Weights of a small mixture-of-experts language model, trained from scratch on English Wikipedia: 80 experts in each of 12 layers, a softmax router.
Below are experts of layer 10 (counted from 0) of a mixture-of-experts language model. Rows are named down (a neuron's output weights, with its number) and show model dimensions 0-95. Each number is 128 + 24 x the weight over its row's rms, rounded and kept within 0 to 255. Numbers have three digits each.
Before each expert's rows: "raises" lists some tokens whose logits its average output raises strongly, later layers aside. This comes from a sample of Wikipedia text that the model never trained on.

# expert 54
raises: ".com", "inary", "19", " |", "20", "="
down0:112107119150147150133089109139102137182132144157114128155155130049115124124105176138118130144109105115137114121142103141141115131151197105141149113126143132153113143120129105148101151135141123148147123083107139093155108093105139110125168153120197157112126154073114134130155124118122126158
down1:113127162105122161144173154108161129142121174150127177137126181099111109114089097114130099142121114144106126171110119157119146151094134110137125127144130159189137119148098126116118121136157163085113116138123127097093138109155173137138143131100092091149175152165145124113102123126141136162
down2:109157138157091132133146115082127132132147142156130115131085123169126118126112086091164100148118126139089112108124123112127104119070086126096103139132138143151099084157130151138162123110130134149148103140145090183079149143163147172117113119150131139143086128118138117128105177088141144129
down3:097151112125144116154133107121173152129116163133164133098080128135143138168154148162145127109114080114125079148129163126176154130136114144141137120171147126123160143182116165109157123093122163108118154172104152173131106114127141159109127124138136111119161121150129118112126103188135161131
down4:125145145153108125156126118128120139095135137104137096145135150173125151089100125097158098137158111139128156121100183117148114109103059161065109146141137128139121122105149112132160132146148105141130108119150050143106142138124122123151061124135152142110144103122118112129100159112095145132
down5:109154103110093129129101162174106134126113120095160125120093146107121141164102117123123156153148107133143167146151164083106165147100164129119103096100140108139093136139116122130165137140105159068111122151132132198126137138155113132110111117161185143123173136138166121143132119141128113136
down6:110135110135117180116163095129107124153108114134143145105131159154144151129160114120097125134148130133139122115143153142115166126095102157132142046121160130125126137107111083110127107159123131144122130139134128151138116145176129127141083155140143217102152098138120112099145177116118148093
down7:106142142151154127111142119122148129143182111137124167110091124099148140078092120092116145129107132100132127117110150136107129111094157137112120118131124147145123111103085091099131162133114125091115136115098152140114156118107084103129107108171067101087158137130156083173096161090140136137
down8:165113132140150118107125117110122116138120109141118117125161162084085164105123183149127166053136125136141100135113119135140169153157146141132153111136132102128123112158152139147159136150179143130114123100111157098174135105088113151128177094112144115137102093125096128136101119172116110150
down9:099125155157143122111124137124113110117092156106121147138121107107155116104162158154088114098152109117081102155104146165161130128133201111155124156158114104149146133152097097116134107168170135126133121134117110110146118134098091112110123144130088137150129145136134113091055123156165125146
down10:114152115153108142138107159107078097154086139140173101132129099135156177131104097133139085109140133137170108137096115118138130114135121132122133088138133124120124136146137153164107139083122187146110159106109150117143112140112115121141174129134104135161177149174149127075127112180131126148
down11:165151152131147118147063108143127151123140057158100122129149122100111130128174113136122138146144177121122127134102111129104162114142161099140110120127109114120131124121177096144123103132153138112121094102146181149161085130111086148140153104141120168138125164086090099134124114145099126118
down12:149138147114154116138110131148126120143119130126134134150126086146125124120129166143127174056083111142140111114125128176144071133123124115135130167166071132138147131124142141130125123129114110146129156063123123096126137112123170111094197131137081112145078121093102143139129134130117096130
down13:157138109182115168145134135168114103170156096144089117097133110148122164120145084174157126109116139122171107154126097118163115105130138125132129091100111106144172105117117114129098120159148091135153101154112125109175082067134108114149104155128118132121149115145122160129124124151111115140
down14:171123108136096141127143132141135113150143126131140129155134127098185153133142144144125133084117175129119133141150069146116138116164197125167174095127145110117138124133128107136120115144182118166131106117131165099161126079087159128092172112137110109154104142120094149134126126136121100134
down15:105161122132126132146122096128106110136154147137097123103139105103126121104129115108099152140129063132126098121144134106137130136115125114124139131103152104142156117059130132133086130102131135140163136093149149122123109154152111125121131136083148106099084131213092137105186080160129143109

# expert 8
raises: "side", " between", "don"
down0:163170131153119132143109133104146095076128098105149146189114108100133115077128071108129115137100103145122150130135126146102133130137130116111154119131119121155159106095141120097152155120115120130149131214104138084119142122165093069155129120127118127104139115132157133095113137113153133126
down1:120114152128122157115160136124173104106127114157169142149131086108161118126128076135134161162075144132162083095115154186142121158101155130129102136141133152110129133137122117082108112139158162124133132140137135135158142104148112123069166131124125140116127084155084126119160132085130102120
down2:106137123110131117100125152127093077113112147140129132107143105115122131115105115119121160137116138130114112136140084109131080153082156135176083112162175116133070110135104130154114108134129097112133136172118129102120135126142126155104111102125135103152035132138134109129152105147086162148
down3:105133139087158167154137197132146113089151138147186148093171127093160127147139119124142105137136158113082113134105134117134090114124143082131107143106116142149132139171116122143139119137133159120109133143126095110113191160111092137145122125096104157101120127115124095171138123156110125155
down4:158122159159117136071119132149098125123122095100089145072126149154157131152106139144119129081088131153149095117123131120125129090113150109116151110165111072114116140135102165133152145175141154162149145132152105138140111096147161138097108146108130130118119107122117098136119106096078117173
down5:098151144121141143124105173102120140142123112155082160064105099110155153072143124146110167120102101135120133135108129154136114106138157127126124138148063152158122110129136140132117159107160151165127151164170105137167148121161167118135135112141109148093137145106134117112103092142090157128
down6:097134134155061168129102141131173089126139110120170112135126124123130111120104105153105169173138113097123125154143111111147137139125125155126147147091122115133128139134156105155134119183143152138122093167092122169117077117149118115158138159081122087098115147079140123119122136112130111093
down7:137140145116149104101134110150096126147153106131152154139059115134123093114140101116129148128126138130156094169129100132170179118136117107142129122108114148135149099105134127128053137103135177116129120115138129158131149135098116120133120195129121126114164133151176172113109172110166151130
down8:130168108149097147163138108130142105090147126151175147118134101144143099074121085155122125130124088126105126120156140108136126137106134145181111145143171094146147125126131139112103107124120075063123135146086120094113105099109126126166088121124090127096139118159159151134143146123121162105
down9:165134169125123114169134157162123123152168132097155111079106131097123125115143151145122110149159095085134130127152099139127142109125143112142149152115140101193136108134100121170127134174100136167153163161142161103149136113131161146109148098118121136100096095100097134122140091124172112142
down10:144122152092106149116135105121127113061122077142105159148206120138101102150105095130114118103145102153148117157108110129134103106118161131140114095098102129144123109132186138139092131119123145117157098126145064110070131099139108135139115123119135160107157140146117122156144132140108133124
down11:106129132135181107137068140148138123116115126102170126143149133136123084106124076146134144133160091132165144116119165123111134122118077148158130149132147114141158104141144132128105136092139158170150123146145159071156115149133125086135075091128141103133103143141140144141080095147122158142
down12:100162147140104117166164084151108151127131100111138143160127139128115101151126147118125079147133105153108084166149104118101148078150108152148121145134159189131103127105154103177135126159110132115112136101138111142137091117094132160135173179106120126125142101122125127109121136132155165089
down13:184147112106110095155131138125148149102139124128122130160132133143129155132108154106133101149141098088136113133111120147161179176164135116149136163110123131138162126105125165118122102131151100109179109156154090115175123112164097092111114117111105087141119104148107162140096130112189134143
down14:117137157145109114120127147149163145153158131175166123105154147119133087132111103139138148140128132116158101143085094140107141153113077178125086145199126093124103093100121140156089161103168139129125124145172118092135145122169136108150102138102133165139104129137132153124109143114140135119
down15:096084171139088124135090136136143153161130147125126139112114123141114129139173127148147150148109157118154135088144068107082175173105117137151122117135129133090111142113144132151149167126138135125127154180112130098103104138110119097113125096148105136111084181155162152092116111140143129140

# expert 38
raises: "ole", "ate", "all", "ite"
down0:130099142109131150126131114141140127147121083097157114147066135100137094147152162146143100135157099095150072117142153117116153096102174113155118109158107145114159141166126104143153087118139115084113152144095137150122109099123107167149096114121124102161098141133116145123151141127171119085
down1:090173084156076131146148123130087144127109119108137117140098112109135124133128129097145072085164097126080122122098102104094102165089118130124116108154175106150115129115148124132131109117123101113137115183147127118126107116168152121109142136140170123110096119088128098157100141103101120140
down2:132124126132119148148153086131127124184146093116146137150131123116125113099143155113104127082107118096154107125159160139139120111123127090102120090179186141103170131141070074094117127106147122147131113165156137142101132111133148121100121120075134113132153148117125143105120152125097179110
down3:115125161158122194126125111151162122142109164124134112131155084089107100135147131136130091159086128093087129098128150142157101119109158122113164115128132141129167140136142138149153180112137123178165148135126084063104123111100099123141108127133104122157147096118157137130129096129142146117
down4:101154108101102147127112146111142144125105186157140064131157151089124139151116132129129117164128148106146141120105082093122130131098153074133095131159099129093108103191163153129116114102132128114110152098120113124124143094159131139164107148127141113112130127103149106167124166111109098103
down5:118081086097167127115155113112142141125156121105092066125099073091148163159117128129149121150124126129115165128102140124097117123128150188139113143143104138151128140135113102079138114130137101132102111086107120130152134155112111155088134130150142127108156067122116135116132139146145091085
down6:125133138122104148120115112105118134112122089104158130098170108133086134125127145152141115127126181113114135131096097133160115130112140147175152063135091091185122141142097126109158117173140087115126093123149137154111113107139102113145166136150126086127102113122167146178133103164107127111
down7:095126142104174122078139115112123136106124147091131129125111069150116143141135129065153139128189112087133098159121134154137146130083166087187103123109145099101108107120161134121162115137112091129177144117116145147130127132144102118120134133144121137144132156140140147137129173156162140137
down8:129104124113137119149143157140175104100055126118167135153127126145128123122155101145089135103103121144145114152148092148114114134131133135168124152182125109132102130140151085098145080121152116135161151117111148120111143107110146076092152109097153122138124116196116105091125117112094142118
down9:111118093155116134097125115068123145124121083116143130176118103107147141156121095141170115119087112154106147126175145146132123135133129135134129101136091119141126132117117166152143129096106075137148154141135098120086136106098117101090102142180144159167110135096145117126168139107139162173
down10:121133139092130070131150093143133145083135131110146132127116162153075143128110137132117100106148154144145128091110130139094102116122147111131114111182092097127135150154145159089129117125111157095080134096107120135173100120192116112139107139103121117175145127122109138153102126096089136156
down11:132127104114132123124149098136098095098107170112111111123103118094107136123115102145079135081111138134123125156135138148152114131112086153109131123124117173141101123144151107126144096138177103074140096074116134084126145153143140149132129106134150139152147130074139131131183128128130196156
down12:117129162056178134183137113104134127098109127134139106121148128119167122143138119116140096132167155126101145143105125117100119082126156156116135149114151093142154117154142105116119133126108137185110118152082100102161118139100069142087092154118117143131119148073126130141133140108141130139
down13:102108122134096083105122127125083150136125132133134134149153157124126106098100097113131143110103130144116120141164115127126118156160139139126115119144127175100107124116089108127165166082146111080135155116141125155114087122145118152142145094075142153084089134121164130154138141123107165204
down14:153187111149087120129113128128122094128154120116149158088145169133113099145132146095125125102102100122135161155111126179096104134150120132124147100071123130110119112140130096148118163138088129102131093145080135100086124161123100111135107132106104131098135101115107087073148160143138132139
down15:109127145146144164147093111121174117156133122080136151119157112172116138116143140110109116139137111109128074102121131123127107160116133143129150158167122117096143126163139211136117122124141106131163093132167119107131113114106151127178147157182103133147133152111102129111156105152155108171

# expert 49
raises: "don", "side", "ner", "wards", "bridge", "her"
down0:152145109135143110132179087102116096137125142095096112146137095098147131165134171112075081163124122139110104123120134109110076139093128132131114119141105108115169160113103111111137118119156138116149153083161102129133133162114134150101120092119114147108126121137157155165110103198112110132
down1:102127126132125147106165103112104137134137106120122125140103102133119141122158135134136124165152125123144127133115170112133091083151153105103126150173161123148146170091118133103117134120099110124138153124064174160144106132117109152127143147152090191136108188086173157119130153110094121139
down2:099162136166142114145123116118145127102150143125157131100075109127127127123126112112162137103129139137085115140137079100095111124139091093132139125096126118156113141119141153107124084139164121108148129142099094121134160111180139082130123147131134174045150157105108139095148104125169141137
down3:140137107143086114159130134139132114108151133138112113154086109119136144086108123161135127134115136129147132117173100113109123144087131130136145132120156115137104116083144116137146130129130153151161133228097140136121145088160170116099160137067146107173153137156147125113114137132167143096
down4:107129091212130093123082151146169155167106173085145113132122156119139168121140116109129125100154129130158169097138102119148111103162140106135153121140122138125133127109117123082128139172151140096137090116102133152137077123150145095102120131153163134116141116104124120104109099119142123103
down5:086085076112105124100134124157137121117117160110139112157097098164094152167121148136085101150127113141145146095154102129149104099138118133098162135105085182134110154110102100163105145110119086111101140102096126143122130164128092160099141134143129153093105120141109124138114137142088133107
down6:101115123155099103111115121160152150110136166130142108143110162188107130115139110095122129125134131077102120138145154091092134173136070126180139120126165145142129152109113126171129099146117124122087137105136120112158155102142193126151120152152139129146129162110128140099151094171107136134
down7:125150181112127141145129156158094116111157125138123109122084151118125100156115130120150121155146102117147136148183155155149146090112114121072095171145143132137163128128171145113106104174100143126093098115137138140103136133095136129136122136177112139151159096148087147114140089141170097145
down8:120123083096125121094124084107128090130135107130142116099126135160075144132093142156113114110162149081133108158160117146170124183140129147133140110145150127165105118155168163162195147132126134146143142120141167120112097114085107138124115122156116087148101145119135132126103134125122081118
down9:107137117139122126116092142118140121138180134144118125164084138136108145143137086147140156108104169148125118142096119140166139134150111092143117136113142114102133164142123107145099119078177135112055098138152138143114139098124138105110129109147127105167080111127142189121153113147082139092
down10:081074148109100118137118125066131132139147150144124124131164135137119089080135109101106137106077126121095160102105092188133141108113130113120143145075144153139095110099128151117155160160133092121145133152149106133101148116121129121125149133144149152141134150094126153155184114131116141146
down11:183132121127163136117123116138137125166120123129107087141135166115167135148100113102137119098126173137136097168165078141160122103161102104134144133107115127128159105153116124132193132135121093140145116138150153185135106181113125105148101117109129133151136159119160138145099135152090126171
down12:130130131119144159116155103149111127122162111149128126148134104111159129111112092139106115163111171116139115145151152155135100119113133164150156152142160129171140101081141152128119144151113093084114159150084083129129150109134123129107102099097160144092136076138117116183168126097082156127
down13:118103108130074142149124101119138122164087126112107139116134152173153144118116127135160112133165178124149103116113151135131150147150122128148140105107130109147168124123133074085110160169140076162094132157117097134113139137165161124175112131129135118160093143124178118101163111132148110102
down14:145133188110131145143141135146156113170120112084134119069108121122108129132119166116105096124138114140144185140135141085114086093085105125175138123144127105136115096140109173124116119122137119144147131079138129150123168101098130115137143131068132119089129101144157131143087135144113155104
down15:113119055148137109135141108128122171114123147163119102108160166121137127084134134135125159142129061117133118075082122134087139139122148148142139132149145129137144098165120134119153095129144106137078130136099114113136143131115107108163088110079127110112124124139126164153174110162089137133

# expert 32
raises: "-", "==", "===", "====", "M", "|"
down0:109154094130146105118151112107135098135153152103125096166099135121154136159065122125168100152147130102127139155117130105095176069103144108130099123163137137117097184148123152117154127141144127105147109180173142121129134115156120113150097109153116093176148125114158116125107117124142109139
down1:156164166138118127086105107112147096162132122128110114128135165148155131123112106096144138112126167160157137144149111113127149118153105152146100151131126123137130128122123138110156138123139127127101073172130150119098192075105108108151116146162115177185125173112148166128157129123146093134
down2:157144145154113135126097116127098100103076135162116149135094155121091126120111129153111159118119132134162101165133105100123126126108146163104142132105171137146129122114130117152169121122119110109110164107098146100161074108125099105145113115146153087125147106148121120092123118134041090155
down3:123137153120151100187097138145143109127113100151187164170092165116129128142143128162090112132119107148140124171133134156120122113112128136118160055120150123143110135100083138120139118106127118134145131111142114139122107195123135140115137180146111100077131142108149101116135116108126101094
down4:167105120139108134094148094127125136102154132117154117171148128140129152139102156119107140108132139125154113136139135166173151131123162093137148094118128132130142120093113157191145095115148118158085153129140126140127147141110132119091166138125125080076161082139090107100073099114131122164
down5:138144158125136104174138109134132149098151170135119177089104139158142147132097108137131104122139182136091161118119154157086120159096119149120172109105147138144099132128057131141133122111098104150117105160148088107115133118148124133088104127139112110148148107131149114149141132113110155068
down6:176155120124112093139104193121140151150112116128152133166147076121137121131108136126143151086136151102061135129148117126170089127155129159150121109150111133125096141112115092136107144109119165152146143150155121147150099102119127148164153145164109165106123118093118142146189132121100126133
down7:144124148130146124118133076093135104149153095127110173140099155113114092134146123117131129094118136131120153082125108105109118171176101138132064146142124142139136092120081115086116138130137127133108131133155129157116122152112097083116112100149156129188109152104163105153090145125136128171
down8:121110097134119118129106124063168137135137175155173119149130169131101108139153125147140091117171103143121131129158127120111149109154100126082090104126140089132113125142120125090147132103095119085138124120094113130132150190116094174086108137167150153136115138132117099140099121156150138135
down9:109136166113094172120159159107148105140116171112156150152097137136077135170142135123129130144149111109126123140151087140132142140124116088077136123126146124139132152114134166150143158146108112115124132138094118167158117193085148124105144106170142147141104101124117144136065153102120095128
down10:132126109142151135086107136183153115138141109124113115131130066080132131124075071106131119153094131144156136151095114105170145123136096146111144129140137112130125141091166161139132118116152142090091129104158094124141111112138141084153143135140135114068163150136134119127123135096106085103
down11:118140115127104082120154150110149132124077077113131126169133096114110080155162152137150115136126137148145109065135127138151113098112150172111116097093149187177135114126118164162117123145116149136134163127153091129090153139124112150134152132100124091124096103155134093129143145133146123136
down12:146083153108139131113150135148118134138103118132150175135092139122159081110208128109140147142130161139124112111131151138141089166139118154136116142107131118151103110119142136109152157123124148096101151112111115123140071055108117137176155167170092124159111127145122124139134143158130133141
down13:099148160143102112152157105128176134120152097139163116125124122136157135115132133112162123114126125115146120067080143139100177107145117120132135155116145108102148115085120128125115154105119142112149112155125085180162117122118161096156106134142156096156158119143152134173123080096119071118
down14:117090136122125127144129108130116131143139136119120163104149112126092138137105112110134135147095132138144143145141176143103153110194082104128116121123114092095112100126100170154128131144111131117162123081142148200135128136140150150141081045154126126163127133125111131150130142158161122096
down15:150151115152099165155148123137120096131105087163121134124103100129158116137135128142125135127118105187071115153099128118094107162169123115096136114146122130075159144142108122162107109072144143159134132119165111150088160176171115166114108156163145105128137121103116128148115122118147140133

# expert 47
raises: "mill", "cles", "iate", "ition", "ite", "iors"
down0:124144137169140136109151117151118162089134105146139139163089114103134116156109131102136088145103100156101148103161146134109126139128131156138186087138152134109151123132107114115101119114161171132122117135142161116117118062118144135094119116125125097113177097166150126091111181099125104160
down1:097131108081133127128104106156136144131118114109148126153110146111099097144096199135127159170149159132146170150125115135161125119136099088094093145120089157123143134146137149145132147129138133085122102101120120095141132165146076145144113123095149131129164114094079164130132157118151088125
down2:109142090112154121131123108121170115118150136090153116136119088152118141112110095141096118088147150094133147124139115136117106089124145169098108121137128100161139149139113123138115116135127103086131117081152141079195124146145080138114112148114103135123121108060095104150093117145092108104
down3:147116073143072119147134114156149136146135139132118151092154145126087112137125127101094105138109128125113108158115135150172134152133094103133138114156163177112113130130117094116128161154097085136126129105102138157179106147107114153121155134119131170164170117110081133138152135112110177164
down4:114121145124112127164181142157127099145134161126167131130146121103148131169128137135164151115147108157127123144154125159140155147121155112106140119095111103164072137111111136134145168169121175140124112091103130116056138133147125153150163116080163131134125125189123103149117096132150132128
down5:103146111132196122131126126132157132153149116154106124142141129095151165136124142128148145151142127195166169142079104117151109098152117129156113117087134120107071126095126121136149147132130147130129110126165122155119117134136148139140121124121141092087155091082114109192136124099155106160
down6:088110144084144108155102129115127115053107105126131130122147118123114135124113105106155061126108107104148146145139162142140111092164143105148135127119136125164139136142093095165159124110095181117111137111129127090109123110117070124168141131115091131149109145141109109113149113103122083158
down7:129151125146111187137076106087103137132123128125140161116109093159120158179135079145159153088145120121118103101126144147115147109123154132112129102105131124102129116172145097150123127145142150168134118162095157148119127154105105124106124146136110081148122088153136134059105126143113096149
down8:122131185152121111111141117136137170118105140106158098137160149165133142131128133123165153095102140159120146103123123159146101118157125135103128143135109149115119127140145135129122160142122139134116150081136098149136074115187122105123139070092051079095136139150096124133130113128111105161
down9:177127145125126110112103088139150132105110083116139108125147140082141134149139127160144147135131126137116106103104185159172142133105133102161136101126078074124142100155097160109152110154179140115159133103179117141123094121130151115158125110158111150131143174158116127095111124104143132137
down10:154121133113117099149127157134105142139134135115120134140139102121122086149129119114143114124146161134140136130114170161162127137101121123159115127178111099122136149156115160153078157115145103129117138120165098121156165099104187106150115133139070131119158099169137204105155108104152139165
down11:124133122127132127168133130147132105119134141080125120126098128117091088105127099137091103125159177184125155113149123118111154098135129107164144134096172180128164140158120112136129108134104141131135128165129120142111112099088183102185137148086115124118133084151131144124171092121140130153
down12:162122136127164124137107111135110150108128155151099118158167123127105115108148119133088139050126138151145132088097090093101123139166125121122127130129126114114132118072117110137139108158126126112145119075127123136091068113125161147165103142080137108138141128131148158132145151110195137132
down13:133128121157141117096131129142109148118145109095140103123096129129174150124131153138122100078122086134134121101114103141134099131131139108139145114157089138076115142145111113089109118110156148166105108130137162150125088147133129186098134128129087122113137106126167042159120143120071132122
down14:140115097112117094091143126120102140179137115114153130051128130142115144135102119163112133174112138191153151136129099139138087101100120174161169144124097121123122130116141126165131134133108098146144113110136105075097118106091112093106144098105116133139114149129072136131132129133105135110
down15:069110111138141115138146094132171128131089125121157121086112145144157143119124107169152136165119121136148117120127135119123133163138144142125125178150134116155120155208091098110113133110110153113102152145115143114061105107142108086131130134149174127094113132169091141132150100128135131147

# expert 79
raises: " toward", " through", "iver"
down0:142114156117111109100141127142118114178127104122154131098164163111123148130112112132177144134118118150137103154096123097165153133134158090144180145176093123136106137145106138139109106181126134121123150120108125145094086139129127133124162107102133143085115158165146138113118104095159095062
down1:144113155148111125108151129056159149138124127122093130098140124094121134156121119137107152099115062179170166151185142132120141157120108196128131146150084113108154128136129129129125119154144123119119101174157115126108090104113153121100112124153124145140115106106116136128119120147166154144
down2:126110128094146127113111088088116118103116124119124167163167148136118123133111140135092142129152111127110127179081134116113138146137100193147111153142129146096163119087142166108129114077077109120100083125085088125130145109107124143149152138141074159134150144131127102135103131149119104140
down3:121145138122102120143167173158119169061135117130121145130148098065163131141136192144146186144119152137158138114119106112081158123126146107151135107163107156140109109131145094127127113129113141151142088096131118141144111151135138144134133131129149136127151108163120133126076186128131103122
down4:167126158133100130112145101154136116124102135106133096155135124116082119106088107165109119152156114149077133098180120149170101136075098183113122147101132149128129135127067118150127139115128133130143139133172123115135134126076132159102150120105100062132127120108121148105137116117128131151
down5:122129177158118133112127116146149120139162068080118124109122130114128118149064177122131136183139155132151122120128183088157094137106132129091139115113140123134135152147165118110149139159128109105137108156153084128115107110132149128091115150125158107128151137132124160150174129102091105095
down6:123157177107161144125136137103115111132130105138090163102106146173125128114130090126157137117064137134137142107114117141177159159165140091085128122124127160129154144116161113163115160109134148138139137154147140092150108140175097105178110138122145097092118160122125115172127118091149115124
down7:109123137163151168110127113169089069116116124152176093177109151139141105134122108110081123182086143076081082116095119091118123124125126131143131124133130139129115129146125123131125148118160139155130154110103152130149137119143108123160145148113119151083142150180127129130148111142099098152
down8:097148123158139120152120126131114169089097121129134163149106109106090109090144078104114102128104152095148132123111085124101107099078108152113120139156116176149124138153109145106108164120132105143105160140110125094114092136134097122130128136082156120134108118109139103153181099154092134086
down9:154132118127160126085142127120070154156166121129124100137100133143119113155109144090161134138112119112137147094125152101154140143159080102115127154098144153144141129141113140123146133121131126158139168102163110150147130139115132137154077087161107122099091125131104186174177154096159134144
down10:122141124117139115126116139162131110153145124175144078108140126107125153114109162109127115103118118116136143127173109125170141128130120122130122143137126081112115159127123097136152159127149161080163154157132142143109154166092121073181094110105102083075129108162141118104131142083092122159
down11:124141148133118174091138135154137094126151141152162131156115133104100151186129105158137167085097130142089122122113137088142164178110140147124117126100192088142134164110093126153146146138157131101058124128139128122125100134089117111136126140133171128121154129131144141142123098111141135154
down12:095120147132121147168134133126134130099146100145110153112162104145126117121194118114091125144097151149126132126079111110098147122105176114121086138112097139154134100151101113144125120144169094115088161162143161132093113102144107107132127140097119130147137155131169127107154072189117119122
down13:140166106094146128168150093136162093155142116079098120159123095111150119116130104134161121125126127116122159138116128124123113125128138116112124151075145137133103073100132129135121102130180147141138090106137135082087149140150130104157141123170169104118144119147172093109134087079155152131
down14:138056188162142114141128129148110116124139176113148126136107181112128108138120109136164114143138149180134168159114099159134105083124122118130151110126135128097110175143095166123123124165149142168116137148123110110132121132191119124145124147122151112103129141108124124146127098128129138189
down15:135154128129136116146121147140097125085125106120145133154123164114103095127141137115122142168118096134094129120118192121101093106081106119120169150092145149153152135118110136111143096124107139122154129107167093095128163136116089128141134143112132100091170132102125153069164115072091131112

# expert 73
raises: "ivals", "ious", "})", "iate", "ically", "ially"
down0:134136145145127137116146126129144155127144073155098109116132181124101146179154134090146152115116140135098112096099141109114111138090106119109058137131142154146117128121138135179162148152110124155113152109179129125103073146117094114152114102104137162096157162136119114129130100120128152091
down1:124101125116093126103159136124138142099109129137140147125151125077160088133126126124166129114166128149108118156183115115171133064098159149121132086150128122161153129109153134158176095145126133154120107119144128117116124111136205160152167131097128115147147140105158130157108118133150124104
down2:099111144170082186113078128160178155109102116118089113157143099144124133147150154100142105097158132133125152151131130143140121112184153089125104100104124118179138122123155186147087129148160121141123121139123134119147090100099124153127111128144122120135110119135129135125144088150128132175
down3:155134106113129112105135166112137089117120084128128134128154100123129127091132128133132105149152134157124135111130151122146086143129140091136121084088139104151139154090105110182089153117149114088097097083143120129145137093149099097125132118114081097134121105150102122090103099113063093121
down4:133139135132147115137112095123141117120138137135100183144159133156144102083156113115119136106076123165085159133118109127135134169137126105131116120070120125137069113104090148149162116139143166099146158133155088152130147132151130144132141086134084145150147111101108121140120156160125190141
down5:156150103143148112122134167139138126123120108147123155137146105134115163105101134140121111141142167176151182114111101128125154146158120135133088118144129139153095122139098109126152121139120129107104092144138130103192147116126183122122183100179141144135128139171125115162151133142100202136
down6:115127104153098098136088099102130132120156121142131120135102123115122155113140088093102116131140094125107176149089149152154110153094077136101114158117091133126171104096140139117153131129113124110120111152140144114154160143074190141095131123142115148134109110093159110118097076130158158120
down7:147160111186139130135096090137133118163157090128096128137156090190099154139137142119072120086157152109140092150197137140134124148145136125120123107129163093129080130097145132146103140153100121122133125159157119135169099116137140091124124104126109111109133125112107113140132152153092134131
down8:111126129135120134088140136074155136095083138144126128142173069105097134153140104142151130138109128124117120134110103124140129096080127122151118093116121116072112107180163148135140133176135127129120156111117117112129112114153153139101155136141139184141135182103104115080120107126157085124
down9:107118076110137114124157092161115095133198120106120127125101073129111131123113139126153135135157084121133103091151100124150113115163111161140174118127110109180102181148137127124115155088131118113138132109145126136169148166110077101102143117152114114113129111134135095165138135141147148131
down10:121119104155119130099150092107152135132131150158137098136176136161129108126155215095126080101166152115156079135112114128094117111122115136154106157123136156115127176114117149127146139149138165131132116180138128097137115116128110128094134140086115113110106109166121085167129115124119139149
down11:113185083166110125069172134124099135126097137107149144149124134126140100143106112127130128115150128119113124130149146100155069127151135131128147100114127119110087141119124134120149152152099172118100148108095153167143092139149137159117155117118141137113105159091149144119126159136103055164
down12:134127124125126123105115118135137104108168109155113089127125117142134153072127118127107125123152123112108122161126109117080097135141150146146099146160109174113114112109118151101112131094152057142118130090131113109129039093119154121132146131142138112113080119176123086131119133170151128122
down13:112167110124153123095126116170151114084149121159209178094133165140101127079115172153110134165080109128115170141125132127098179131122092112149142111081130116128120120132095127132095132121123143109131121132149107127113089158129147141148121120090099117149142151134133104123133123133135154141
down14:114089122136120125143131154124173126158103166154133134106151144117132109137137098122091096119161062171142140091088135124114098117119141162167132132109121129134125106099115089083123121127098108142123116166114138104125107135154064162164135159121134121128106140132100114142104133124114202142
down15:073111114142108146165128136107094158132092128127167160133132103079109090150135094143112117169139098160100133093132182111142127119130153137161111131142108112133106083081117127174162108119129108127088149107128119127127090135142084123177130131128136155092124155127150155132116093112119147131